{
  "activation": "gelu",
  "balance_bias": false,
  "init_std_router": 0.0204,
  "n_kv_head": 1,
  "norm_eps": 1e-05,
  "grad_clip": 1.0,
  "warmup_steps": 292,
  "final_lr_fraction": 0.0,
  "dataset": "wikipedia_en"
}
Below are experts of layer 7 (counted from 0) of a mixture-of-experts language model. Rows are named router (the router's row for the expert), down (a neuron's output weights, with its number) and show model dimensions 168-223. Each number is 128 + 32 x the weight over its row's rms, rounded and kept within 0 to 255.
After each expert's rows: "raises" lists some tokens whose logits its average output raises strongly, later layers aside. This comes from a sample of Wikipedia text that the model never trained on.

# expert 9
router [122 130 127  85 114 124 143  97 131 123  96 116 216 128  72 127 106 159 115 166 129 131 111 144 168 121 139 123 134 116 108  72 123 122  85 110 173 163 127 155 127 152  97 162 171 123 155 101 140 178 144 170 144 113  86 101]
down0 [140 115 137 133 131 140  87  93 128 142 174  80  85  75 116 122 165 115 148  66 135 121 114 116 181 147  80  81 122 196 178 103  93 132  97 146  52 126 111 154 150 160 132 205 113 134 155 141 105 121 104 206 131 116 138 110]
down1 [127  87 203 135 160 164 108 122 180 121 121 163 121  98 125 161 136 147 117  96  79 111 136  71 131  57 119 103 217 138 129 136 118 139 153 130 171 136 106 211 100 173 118 109 137 127  96 149 155 149 137 185  87 117 144  89]
down2 [138  88 167 129 142 187 134 126 118 128 114  95 124 179 135 125 158 129 149 132 136 133 134 166 131 148 113 124 163  91 158 119 166 112 136  88 146 169  91 192  93 124 100 121 156 118  83 128 100  79 111 136  66 126 191 124]
down3 [144 181 122 203 127 178 124 137 151  90 178 167 128 136 105 114 145 123  74  59 154 182 104 155 194  94  54 143 131 112 194 183 106 146  74 187 111 137 101 130 135 139 102 101 130 175 128 104 158  91 123 100 122 160 116  95]
down4 [185  92 104 139  86 121 139  91  70  79 108 131 126 136 103 141 169  98 111 162 133 110  84  82 172  93 181  54 134 110 125 116 132 111 102 168 124 105 143 129 123 139 128 182  37 142 140 201 134 106 141 124  86  57  99 148]
down5 [115  94 128 106 111 117 115 178 143 107 127  88  57  87 110  89  91 143 137 157 103 105  77 152 140 163 166 168 120 116 173  88 116  95 107 148 145 122  92 122 180  89  94 117 164 157 146 110 144 122 143 105 173 126 110 140]
down6 [111 111 162 113 127 168  81 163 124 108  62 119 122 161  96 183  92  79 127 122  61 125 154 143 128 126  77 151 140 150  86 118 153 147 124 131 124 127  54 138  95 182 180 143 151 188 140 143 172 138 127 176 130 106 131  81]
down7 [140 111  88 140 176 130  99  97 133 116 133 143 138 121  86 135 159 161 152  84 145 115 168  96 160 173 105 101 127 168 174 117 103 159  69 125 138 176 145 102 199 159  80 142  95 123  77 178  89 127 143 191  99  88 115 111]
down8 [131 134  98 112 158 135  64 145 147 146 152 119 133 111 155 141 160 198 145  72 133 184 108 149 146 164 147 152 164 123 160 135 100 122 133 123 111  92 167 130  81  94 114 101 203 159  94  81 163 136 122  97 145 105 158 150]
down9 [154  90 193  93 148 124 171 145  76  63 114 163 122 113 155 164 117 113 114 156  96 138 110 106  55 104 111 118 155  47 136 128 123 100  90 113 122 174 130 114 151 112 156 189  82 120 141 128  88 123 106  93 205  88 127  91]
raises: "ing", ",", " in", " of", ".", " to"

# expert 5
router [ 79 199  67 101 118  78 113 102  94 173 141 131 122 156 151 118 146 155  98 145 131 136 182 114 160 112  83 114 153 134 118  41 181 154  73 109 107 129 146 174 116  79 108 170 164 127 157 122 128 164 117 136 147 130 147  76]
down0 [168 149 136 120  24 158 111 112  91 103 120 128 128 182 140 174 139 111 144 126 123 111 105 159 118 100  81  99 122 124 151 138 120  70 111 162 110 121 108 141 155  99 126 124 110 103 168 156 167 151 152 122 176 107 130  81]
down1 [ 77 192 118 115  95 160 149 170 141  91 172 152 106 155 125 115  44  98 122 105  80 114 108 107 166  66 165 160  37 108  84  99 116 173 112 149  94 133 151 116 112 210 150 121 106 105 112 139 187 126 133 160 134  76 119 105]
down2 [108 115 165 128 155 148 160 122 190 135 143  67 114 161 158  67  88 129 130 145 107 125 116 141 135 121 130 131  97 157 150 117  99 149  74 139 106 135 149 109 146 177  96  97 124  79 136 131  99 114 143 134 125 169 115 112]
down3 [113  91 137 153 119 207 159 148 199 122 134 170  99  99  78 111  81 116  67 130  91  92 146 133 183  86 119  83 192 133 167 174 102 157 141 155 176 127 194 125 149 138 130 149 146 150 131 164 101 127 165 106 145 108 117 158]
down4 [146  95 153 134 117  99  69 100 163 149 123 133 137 154 118 150  83 124 165 121 137 133 153 119 168  85 145  68  78 107 192 136 149 164 103  74 151 127 129 134  99 121  82 142 129 114 131 201 149 118 148 110 134  75 131 174]
down5 [ 91 114 148 112 138  98 136 108 212 173 124 197 144 134  65 106 112 155 125 191 145 140 145 128 112 101 136 119 118 102  99 174  52 137 166  79 134 156  59 106 146 132 125 122 150  98 162 107 113  86 126 159 180 141 126 124]
down6 [115 145 116 165 153 134 138 135 151 126 133 147 122 104 108 155 165  91 153 125  79 163 158 149 136 145 111 155 150 163 143 147 120 134 114 129 146  89  87 117 104 132 113 123 142 171 132 137 100 188 117 204 127 169 119 149]
down7 [128 145 165 143 161 125 129 110 140 122 174 124 208 132  69 157  91  89 135 143 177 181 119 130 116 172 118  26 180 100  97 107 113 168  99  87 141 143 164 163  86 133 128 204 153 159  99 157 160 148 132 118 149 119 197 102]
down8 [133 115 140 128 112 164 182 151 112 141 112 182 129 118 157  96 152 129  88  84 168 139 144 115 195 108 128 152 139 145  97  91  55 107 107 106 105 138 171  80  97 140  89  95 127 139  86 156 108 112  92 114 117 136 169 143]
down9 [135 160 200 150 145  92 131 128 205 156  55 137 180  73  94  82 145 126 101 145 144 104 128 162 158 167 105 130 115 153  92 118  65  69  90  91  91 162 133 134 147 126 166 131 118 134 150 202 168 103 108 156 127 107 111 166]
raises: " models", "most", " code"

# expert 23
router [178  98 178 140  73 118 100 128 128 111 154 102 166 172 152 120 196 193 123 147  74 135 114 151 177 142 140  49 168 134 149  61 178  74 122 140  95 121  96 136 129 129  93 135 121 144 127 143 150 162 106 142 145 179 124 122]
down0 [ 71 150 187 146  89 137 165  94 121  75 165 174 125 101 105 145 149 124 146 203  63  75 105  94 161 155  87 149 168 148 172 114 126  36 182 130 117 149 142 149 164 156 142 127  99 142 130 155  88 134  84  95 138 125 141 133]
down1 [144  92 156  83 161 113 124 130  88 130 111  99 113 137 182 105  81  55 159 160 165 133 163 171 131  98  63  95 109 116 127 145 126 152  90 157 105 107 120 186 142 166 179 171 140 100 157 193 134 125  70 106 177  86 151 102]
down2 [137 107 127 143 158 150 127 116 127 124 137 119 122 115 112 121 113 149 132 130 182 177 116 189 132 118 119 151 137 146 137 131 128 181 150 123 107 105  71 116 150 127 110 188 174 159 140  91  86  75  89 111 121 142 155 132]
down3 [140 121 149 148  70 154  98 106 114 138  80 169 126 120 155 107 132 143  90 137 119 148 122 187 165 104 139 144 150  88 146  97  68 161 112 135 124 133 137 134 120 142 154  88  86  95  74 148 136 125 131 111 154  88 210 148]
down4 [142 147  81 153 125 127 162  75 122 144 144 167  78  97  99  98 100  57 139  80  90 163 137 127 136 201 160 102 151 105 100 175  91 106 148 125 145  91 126  79 119 125  90 109 154 182 129 125 127  45 135 137 156 160 135 115]
down5 [ 91 104 133 139 157 139 100 166 134 117 100 137 109 137 130 176 154  59 169 103 124 118 121  72 130 154 132 134 141 169 149 136 170 100 124 160 109 135 171 141 161 119 124 156  60 119 128  65 108  99  85 200 101 159 135 121]
down6 [178 160 104 113 150 134  94 148 133 112  97 101 161  95 167  47 169 103 129 134  87 146  76 159 148 154 157 141 172  58 159  91 118 124  84 143  58 111 147 164  90 106 140  75  94  52 119  79 124 169  84 102  86 115 132 131]
down7 [154 116 143 121 120  73 184 164 124 151 170 160  52 184  80 154 131 124 174 107  92 127  56 172 123 113 137 163 119 168 133 120 150 146  93 133 112 141  99 141 123 168 100 116 125 120 147 123 137 134 164 119 125 147 149  96]
down8 [136 148 177  55  95  92 132 168 155 114  91  64 149 134 131 174 163 176 159 149 120 172 135 164 103 181  95 104 140 162 139 137 102 123 145  90  60  73  42 163  79 176 156 125 170  62 153 140 134 147 158  99 121  82 143 142]
down9 [150 153 139 200  81 139 119 113 136 101 131 128 188 122 158 100  91 197 126 110 137 134 159  98  88 106 153  72  79 157  99 137  74 145 149 106 139 132 147 158 122 167 116 134  70 132 173 128 145 104 161 177  96 149 146 138]
raises: "ing", "ed", "ings", "er", "ers"

# expert 6
router [108 118 120  80 118  78 135 130  80 170 116 148 162 105 111  51 128 154 129 144 168 104 192  93  89 126 119  99 117  74 134 113 119 134 112 130 102  95 115 162 130 129  85 162 164 130 116  65 147 124  87  94 109  96 160 103]
down0 [111 153 127 163 119 140 142 177 145 101  33 163 160 133  99 139 134 115 101 162 144 138 172 146 129 137 122 140 119  61 100 137 144 135 141 165 168 120  99 100 150 131 100 113 106 201 109 117 152 146 118 117 176 120 149  56]
down1 [138 119 157 102 132 124  99 177  85 160 144 134  94 112 138 115 128 126 134  67 146  99  86 130  89 156  94 116 145 116  95 103 141  80 113 105 115  97 184 150 124 119 149 187 122 125 111  93 190 144 224 154  87 102 122 166]
down2 [188 144 121 156 175 130 132 176 152 167 123  83 172 115 132 153 121 166 143 135 164 196 159 109 122 171  94 156 137 142 108 129  75 130 155 128 143 112 124 162  67 126 142 172 124  33 105 128  71 191 160 129 159 124 123 146]
down3 [161 160 161 171 174 133  93 130 156 144 127 129 176 102 129 142 102  91 140 124  93 117 118 150  90 119 104 136 112 122 167 116  80 134 124 159 126 116 103 131 167  85 138 183  53 112 109 148 108 130 158 152 109  95 232 139]
down4 [114  88 155 100  92  98 146 169 144 208  48 162 139 105 126 149  95 139 136 121  98 131 157 177  92 124 138 106 157 140 169  83 165 151 188 123 144 113  98  97 163  81 132 113 127 150 145 117 174 128 108 177 172 117 123 150]
down5 [145 118 133 168 149 121 118 112 135 131 104  84  94 175 141 157 172  94 127 149 135 136 132 125  69 142 167 109 144 123 160 171 100  77 163  80 136 116 130  89 115  71 110 136 138 109 108 144 132 163 215 102 151 194 131 140]
down6 [108 202 131 112 113 176  97 141 183 132  89 124 146  90 149 125 117 118 103 111 131 119 163 129 102 134 156 180 157 126 113  93 197 158 116 157 149 144 132 115 141 156 172 109 138 122 110 112 109 124 154  98  70 116 131 124]
down7 [150 148 170 123 186 195 120 141 123 184 111 150 130 114 145 121 103 116  88 153 164 115 148 140  83 116 153  98 117 112 112 148 101  83 138 159 148 107 172 145 129 160 140 138 114  86 113 172  81  73 105 189 141 143 114 136]
down8 [162 139  96 123 143 173 201 135 155  84 126  95 103 145 113 154 122 104  74 148 128 144 117 109 125 108 135 114  53  85  94  74 147 160 119 162 137 140 214 127 116 139 122 145 161 105 108  93 137 133 142 131 173  98  99  90]
down9 [162 154 125 118 168 129 159  83 173 160 163 137 147 112 189  91 119  98  70 153 142 119  90  93  99 114 125 120 101 137 121 136 130 131 184  87  97 123 139  44 165 117  81  82  56 102 110 142 174  87 110 111 121 116 180 150]
raises: " of", " from", "-"

# expert 10
router [181 128 119 107  82 138  39 147 107 143  98 192 149  94 111 142 134 142  74 125 120  88 185 163  97  96 155 126 151  85 180 137 186 145  85 148 186 141 142 149 164 149  38 179 163 145 145 113 130 147  89 151 147 145 109  99]
down0 [164 145 114 104  98 116 135 154 104 171 135 159 113  92 113 117  78 151 130  87 122 126 174  76 135 146  73 161 124 153 111 117 122  91 152  89 147 113  74 109 115 164 149 103 117 236 104 129 121 111 130 148 135 136 186 146]
down1 [ 79 129 114 141 175 153 157 115 155 205 106 134  92 148  53 130 151 100 123  86  96 119  85  93 131 119  91 148 114 112 136 167  32 121  76  96  99 178 130  98 146 145 154  78  93 142 129 152 118 114 100 119 179 134 114 170]
down2 [ 71 197 108 136 172  81 161 108  44 112 107 154 116 148 143 151 129 109 119 134 134 189  98 159 132 200  99 119  76 102 142 173 142 126 126 142 119 131 148 146  94 127  92 161 134  84 132 109 120  92 146  90  90 116 121 112]
down3 [115  65 107 143  85 187  96 174 118 127 163 138 162  91 168  75 154 134 177 136 135  84 156 190  96  95 137 149 117  61 108 173 222 167 105 154 108 150 149 108 150 103 129 133 170 164 110  87 113  89 147  77  86 147 110  65]
down4 [102 145  99 117 154  98  99  76 106 152 113 149 111 111 166 129 102 114 130  85 116 136  71 136 143 127  87 144 216 166 142  99 161 115 109 147 124 111 166 101 158  84 133 126 134  99 147 100 195 144 181 199 181 141 160 132]
down5 [185 147 156  98 121  90 136 117 130 108 160 168  85 201  95 157 126 133 123 153 131 185 184 118 147 126 142 103 116 170 131  60  92 171  83 126 132  86 120 131 154 105 151  46 164 133 105 161 140 157 184 136 140 104 161  85]
down6 [ 59 172 142 130 145 182 140 116 105 121 111 127 114  81 169 106  76  85 139 163 133 115 144  86  76  94  82 121 133 150 104 105 134 168 150 156 156 141  82  88 107 106 128 137 139 125 108 130 189  57 101 100  97 103 124 189]
down7 [140 198 102 169  97 154 151 174 111 128 105  97 101 138 174 100 112  89  93 135 152 138 151  88 117 179 121 164 176 109 105 168 118 163 191 114 122 141 162 112  75 126 143  52 154 122 132 108 147 175  79 146 131 164 114 122]
down8 [113 169 115  88 122 185 184 138 138 125 193 125 155 149  96 134 122  83  87 150 138 131  59 153  83 203 185 136 164 131 114 121 125 108 136 171 167 126  87  78 154 107  98  51  94 126 135 128 114 109 114 150  94 102  68  57]
down9 [131 125 205 124  86 109 138 172 116  97 142 114 137 145 116 180 120 154  97 118 181 138 154 127 165  91 125 162 165 180  96 124  91 122 102 143 184 112 168 167  96  98 140 165 157 130  96  99 136  60  97 119 121 101 134  80]
raises: ";", ".", " (", ",", " |", "\n"

# expert 12
router [ 78 135 143 169 149 118 106 141 127 156  86 133  97 119 158  93 111 116 146 114 131  36 112  92 117 134  96  89 120 165 171  88 216 130  97 147 163 169 155 183 109 136  43 167 108 118 117 139 131 135 111 157 165 156 123 116]
down0 [181 142 120 126 123 132 158 210 158  60 147 119 148 141 148 128 142 139  79 113 116 175 187 116 156 130 159  87 106 110  62 116 123 147 160 109 150 169 145  95 167 147 111 113 154 117 152 100 156 105 118  66 130  83 115 135]
down1 [115  84 141  88  98 161 109 148 113 115 123 127 179 101 140 133  71  80 100 152  97 118 167 125 130 120 148 164 144 144 127 170 139 117 138 133 139 105 152 164 134 117 180 169 140 165 135 124  82 179 137 125 110 181  80 112]
down2 [142 147 156 105 141 129  65 138 104 157 106  94 176  96 158 150  89 162 154 132 191 103 120 131 145 125 119 171 101 137 129 141 163 137 110 153 131 103 100 124  95  65 122 136 154 170 121 118 107 113 106 112 129 126 113 165]
down3 [100 169 125 133 124 160 159 120  83 133  48 122 128  90 116 131 162 151 121 129 127  84  85 134 111 105 121 152  88 124 143  58 144 101 167 165 124 162 147 139 119 126 170 111  89  67 114 166 119 170 144  91 108 176 110 135]
down4 [129 139 125  99  87  60 106 102 143 124 115 149 154 169 115 134  85  71 131 150  91 213 113 127 122 134  74 133 158 153 130 209  94  99 158 115 108 155 147 146  82 106 117 181 112  57 161 103 158 121 131 115 114 162  70 100]
down5 [ 91 125 101 116 117 145 138 155 160 108 148  99 200  84  74 102  82  77  64 110 131 153 151 160 188 102 132 123 125  95  76 167 211 179 117 136 118 125 123 120 105 170  57 107  85 130 119 133 102 116 105 163 137 137 165 116]
down6 [122 104 114 159 125 153 212 137 113 186 132 140 162  71  71  81 133 146 143  85 148 100 112 165 150 100 115 133 187  69 111 140  96 219 114 137 115 134 108 175 133 127 128 171 143 132 127  98 155 169 154 187 153 109 117 124]
down7 [139 103 115 136 204 141  60 126 152  68  81  67 112 128 118  93 164 126 143 143 150 117 167 129 113 121 123  69 139 176 135 152 180 111 159 119 121 211 142  84 118 102 152 141 166  92 141 153 108 153 150  79 127 146 163 188]
down8 [144 170 127 120  94 138 121 145 110 132 124 132 130 140 160 163 187 101 104 139 128 172 135 124 135  89  88 122 135 122 171 118  71 141 154 175 154  88  91 149 128 164 156  50 166 120 126 135 101 159 121 145 152  97 126 122]
down9 [128 143 135 102 141 128 121 165 166  73  73 115  99  80 131 164 163 106 107 135  76  98 120 116 115 158 146 145 160 125 166 166 153  85 159 122 187 146 124 116  97  92 116 114 126 172 111 157 122  79 117  95 139 117 161 138]
raises: "ar", "ue", "ak", "ul", "ol", "ab"

# expert 22
router [111 209  91 138  93 152  89 135 115 154  84 108 146 138  90 126 147 140 131 140 141 120 128 166 121 144 189  74 157 194 187 144 178 104  69 166 126 104 144 150 120 129  57 166 151 137 133 124 126 140 119 127 153 200  95 131]
down0 [164 136 104 123 147 113 150 114  74  99 132  88 111 207 105  79  99 142 143  99 129 115 120 147  90  97 142  73 126 192 105 183  82 116 124  85 103 181 125 122 112  51 111 106  86 124 201 124 138 114 107 194 119 141 133 126]
down1 [147 130 123 184 125 123 154 122 122  94 151  99 183 113 192 128  95  93  96 110 100 133 173 147 120 140 165 120  66 167  73 142 181 146  55 123 101 145 113 126  90  60 129 140 115 124 135 102 105 134 147  27 124 151 180 143]
down2 [ 84 127 141 110 105 145  91 100 174 160 124 102  86 158  76 142 122 182 165 129 133 104 104 163 139 115 109 116 103 148 151 109 169 193 154 149 124 197 133 192 159 133 154 138 133 137 119 134 129  77 160 124 134 100 138 173]
down3 [168 151 117 100 124 108 100 172 126 120 180 119  61  73 103 133 169 110 201 173 160 155 109 154 145 136  55 130  68 115 151 154 122 191 110 187 143 142 131 110 146 164 123 125 160  63 120  74 100 119 110 130 127 160 201  88]
down4 [116 123 167  85 146 114 164 131 116 109 146 120 147 149 101 115 136 202 140 173  67 125  88  99 109 126 109 108 127 166 116  80 190 136 150  86  77 138 185  96 141 142 143 151 101 118 118 133 178 113  73  86 161 174 155  48]
down5 [106 120  97  98 161 142 144 131 181 134 105 124  99  94 240 109  97  88 103  88 164 105 112 161 117 105 159 140 162 142 128  95 174 129 140 127 166 141 164 102 179 145  84 138 126 140 140  87 189 147 155 123 129 123 113  90]
down6 [162 135 186 179 159 117 102 127  95 103 141 155 126 128 135  79 128 136 174 113  50 123  94 111 115 129 120 132 171 121 140  99 154  93 145  96 148 145 102 132 111 169 155 106  94 107 145  91 172 118 142 160 143 119  85 146]
down7 [175  88 149 132  99 166 141 128 107 144 104  97 157 114 119 161 147  78 128 169  85 134 184 136 134 139 100  82 109 115  83 110 127 153 166  95 121 110 118 129 106 144  98  84 148  81 182  59 192 127 100 127  94 105  89  27]
down8 [127 119 149 145  59 116 131 124 114 102 154 122 156 143 128  71 120  91 119 139 133 155 136 176 123 180 106 122  89 131 143  54  83 119 192 158 145 189 107 139 176 156 159 143 111 117 121 116 125 124 113 127 139 114 146 118]
down9 [172 114 107 162 100 148 147 104  84 133  94 188 102  93 129 114 156 123 126 141 139 138 158 129 117 190 142  81 154  93 177 126 152 134 161  69  92 144 112 129 136 157 149 117 157 124 131 164 113 141 147 105 147 140 139 111]
raises: "s", "c", "-", " =", "p", "w"

# expert 11
router [ 43 117 120 125  95  88 119 175  83 171  89 131 182  95 128  62 138 109 134 143  99 131 151 128 135 105 105 130 124  89  71  99 129 103 127 164 179 128 140 176 135 105 102 130 182 152 142 106  99 200 137 160  96 144 110 163]
down0 [128 164 185 103 173 162 174  69  84 129 154  88 104 129 126  87 142  60  71 117 149 146 153 122 149  98 133 126 103 135  98 173 106 120  99 168 104  95  80 167 151 128 146 172 123  69 117 128 127 178 128 169 107  70  93  98]
down1 [124  99  73 134 193 120 127 142 122 113 170  93  99 116 144 135 173 102 106 139 129 180 132 105 169 130  67 173 125 164  57 134  66 156  84 137 156 106 132 164 135 121 158 131 131 148 134 141 119 163 163 138 123 166 106 169]
down2 [131 171 144 175  93 153 194 102 100 126 121 115 152 107 134 161 177  79 109 147 184 146 170 129 123 153 153 146 111 122 182 101  73 111  78 237  56 148 139 140 141 128 157 128 139 128 150 119 117 152 156 150  86  99 121 126]
down3 [115 140 189 154 138 169 133 120 125 108 135 112 137  54 124 159 151 127 125  58  90 119 129  59 143 124 195 166  65 196 133  97 114 120 182 134 102 131  92 115 208 135  93 114 102 152 128 136 149 119 193 165 100 104 129 121]
down4 [178 105 134 123 164 140 104 164  99 171 131  89 114 128 102 176 122  96  83 120 199 136 136 122 148 124  96  97 203 193 169 133 110 174  71  71 151 130 146 125 106  44 128 128 109 154 130 143 106 147  78  98  84 120 116  93]
down5 [129 185 108 133 139  85 189 148  91 114 117 164 124 144 129 103  90 199 104 111  91 112 139  60 109 140 108 155 106  65 127 155 141 118 180 168 119 186 156 129 169 102  77 133  99 116 154 116 175  83 110 177 152 105 120 130]
down6 [159 134 140  59 102 100 154  95  69 161  58 146 153 114 136 117 136 154 139 118 158 154 120 147 128 145 124  92 136 147 109 137 114 132 132 145 125 144 133 171 146  79 127 128 175 172 129 121  95 120 166  93 152 146 146 110]
down7 [126 137 143 132 159 191 174 136 117 132 162 132  48 135 141 177 134  81  77 164 151  78 142 146 195 109 147 188 126 110 118 106  88 107 115 112 138 103 127 185  81 121  93 136 162 132 121 126 141 148 181 130 141  96 149 123]
down8 [ 70  87 153 208 159 122 158  88 158 123 155 113 106 109  36 100 152 127 107 175 131 145 104 148 116 182  88 188 119 125  91 109 109 143 167  93 137  95  93 103 192 161 161  65 130 116  77 172 100 155 115  98  98 147 117  92]
down9 [106 156  75 134  83 108 117 161 168 123  59 151 110 115 162 113 130 141  91  92 150 159 114 110 101 107 118 102 128 112 109 103 117 110 140 121 108 177 226 120 147 154 123  91  64 185  83  80 128 130 137 147 128 161 135  83]
raises: "b", "p", "f", "c", "t", "k"

# expert 2
router [142 165 105 101  83 118  78 139  45 124 103 141 128 122 120  77 129  98  85 133  98  97 122 143  84 147 157 105  97 102 136 142 122 138 139 124  82  99  94 151 139 125 100 189 160 151 191 106 111 159  92 100 211 170  99 108]
down0 [120 117 141 143 164  91 129 159 114 141  99 112  65 129 135 159 185 135  49 155 104 154  52 135 159 103 111  71 116 120 171  87 129 114 130 113 135 118  37  82 113 116 118 162 189  72  74 167 121  81 164  96 104 142  92 169]
down1 [140 181  75 165 149 162  66  80 125 168 147 170 121 154  93  86 118 110 129 140 143 117 143 143 110 220  71 127 113 146  70 125  97 116  99 109  86 189 103  98 174 181 125  95 137 149 108  96 131 118 140 124 164 143 154 133]
down2 [166 151  87 138  63 106 124 101 108 124 100 147 168 175  72 126 104 110  97 158  77  95 153 103  81 128  99 122 174 130 103 176 131 154 120 129 119  99 122 113 192 120 108 114 149 151  86 141 114 132 143 181 122 110 120 125]
down3 [149 114 157 135 167  77 135 152  97 145 160 107 111 103 111 134 146 193 125 118 128 171  67 118 197  74 126 123 161 108 112 103 169 118 141 104  79 160  86 103 117 136  60  76 140 153 136 137 164 136 146 111 125 116 136 120]
down4 [ 83  65  87 119 160  87 130  93  59 133 148 137 128 154  86 167 150 152 103 128  73 108 158 127 179 104 112 113 120 113 147 120 111 128 131  81 141 118  77 104  86 124  85 109 165  98 132 108  65  77 198 143 160 137  88 109]
down5 [112 119 208 169 135 137 144 127 140 115 181 106 106 129  86 101 140  88 203 137 160 136 128 134 100  62 110 132 112 157 123 148  85  84  97 139 103 114 113 165 147 133 104 126 125 156 139 134 129 126 110 152 166 119 106 147]
down6 [148 129 186 136 140 104  72 131 152 122 136 136 185 131 132 183 148  95  78  65 146 145 137 175 105 155 141 112  95 143 182  85 168 149 112  84  85 111 115 126  86 145 126 118  99 184 117 111 134 114 135 130 128 137 126 110]
down7 [ 92 179 100 127 153  47 179  97 142 118 156 154 117 137  67  88 114  80  99 113 182 204 145  32  70 167 114 146 179  95 167 113 115 125 122 129 140 124 132 217 126 154 155 120  79 131 134  98 217  79 162 101  92  86 133 131]
down8 [110 122 135 162  99 211 147 119 114 149 164 104 100 191 133 134  95 148  90 157 141 159 130 112 105 125  82 118 116  78 118 158 167 177  67 168 128  77 106 125 152 161 148 143 108 124 131 137 154 105  88  85  96 108 136 101]
down9 [129 130 152 136 155  61 141 131 112 156 112 119  89 148 159 121  91 155 128  79 116 122 141 154 115 120 139 160 148 150  76 145 129 152 180 111 124 122 114  81 157 123  96  60 104 157 131 104 152 112 126 131  86  52 102 125]
raises: "\n", "|", "C", "In", "\"", "-"

# expert 4
router [147 124 143 123 129 120  95 121  49 131  84 177 134 143  78 109 116 124 166 109 140  50 149 140 104 145 102 115  76 144 114 118 186  92  90 122 148  97 133  93 120  80  54 172 215 104 170 122 137 172 138  99 137 154 132 147]
down0 [164 124 113 113 154 161 152  93 129 107 117 163  77  68  54 131 136  99 141 131 100 122 123 107  60 118 161 127  84 163 114 112 140  83 135 115 169 195 163 151 148  79 181 154 150 138 142  78 165 170 150 127 105 114 122 123]
down1 [ 82  87 129 199 164 112  88 163  94 120 148 103 126 111 105 103 132 119 214 146 108 143 115 148 191 102 116 134 111 121 124 140 131 137  98 120  81 176 108 139 149 123 105  85 133 130  89 135 104 151  86 153 107 116 133  86]
down2 [ 94 150 131 140 119  78 123 101 184 138 139 139 134 159 163  84 153 142  97 101 158 111 172 156 171 127 132 143 113  98 137 139 131  65 131 112 142 127 113 147  90  90 141 160 155 120 188  89 135 190 135 127 160 119 151 128]
down3 [165 101 158  91 170 149 137 110 141  79 165 128 128  88 130 146 101  80 156  84  95 149 117 106 166  91 128 133  81  63 129 126 133 186 144 141 160 127  86 121 135  98 127  96 195 179 118  52  80 140 152  81 154 149  72 179]
down4 [ 80 115  76 159 126  96  55 154 154 157 116 142  93  99 105 100 109 163 142 106 183 179 122 116  91 152 170 155  68 117  67 126 168 105 165 140 145 101 150 154 146 138 143 167 153 144 145 161 201 202 122 109 129 122 120 138]
down5 [ 81 121 133 128 170 134  77  58 134 104 152  85 112 158  83 113 105  86 173  94  75 119 131 144  88  92 158 117 203 141  73 110 144 121 149 145  75 120 189 122 117 171 121 147 134 123 130  94 135 125 132 192 163 107 218 182]
down6 [167 155 130  79  98 132 143 141 149 111 145  88 166 144 145  74 112 214 162 181 171 139 114  90 124  89 174 117 158 102 119 142 113  83 152 162 122  93  98 112 118  97 201 115 109  90 111 100 116 194 131  90 149 117 120  98]
down7 [ 83 141 106 131 181 117  96 149 178 141 138 142 182 116 117 181 174 119 108 131  71 195 200 144 151  94 140 164 180 133 147 125 186 120 186 144  92 172 119  90 127 154 156 164 106 136 162 105 134 104 113  44 114 161 156 108]
down8 [137 151 150 143 130 121 151 152 121 118 157 195  92 172 105 181 117 127 190 111 149 159 231  81  75 129 139 142  63  97 114 157 126  78 126 112 129 144 143 108 142 123 143 110 134 147 144 131 165 133  80 143 118 146  83 167]
down9 [140 174 156 134  77 106 105 120 203 171 114  91 175 130 116  89 120 146  77 124 157 129 131  59 128 183 159  65 109 152 153 153 128 124  95 140  45  67 156 116 173 183  84 171 163 116 139 121 149 114 115 189  76 128  86 151]
raises: "r", "o", "or", "i", "re", "e"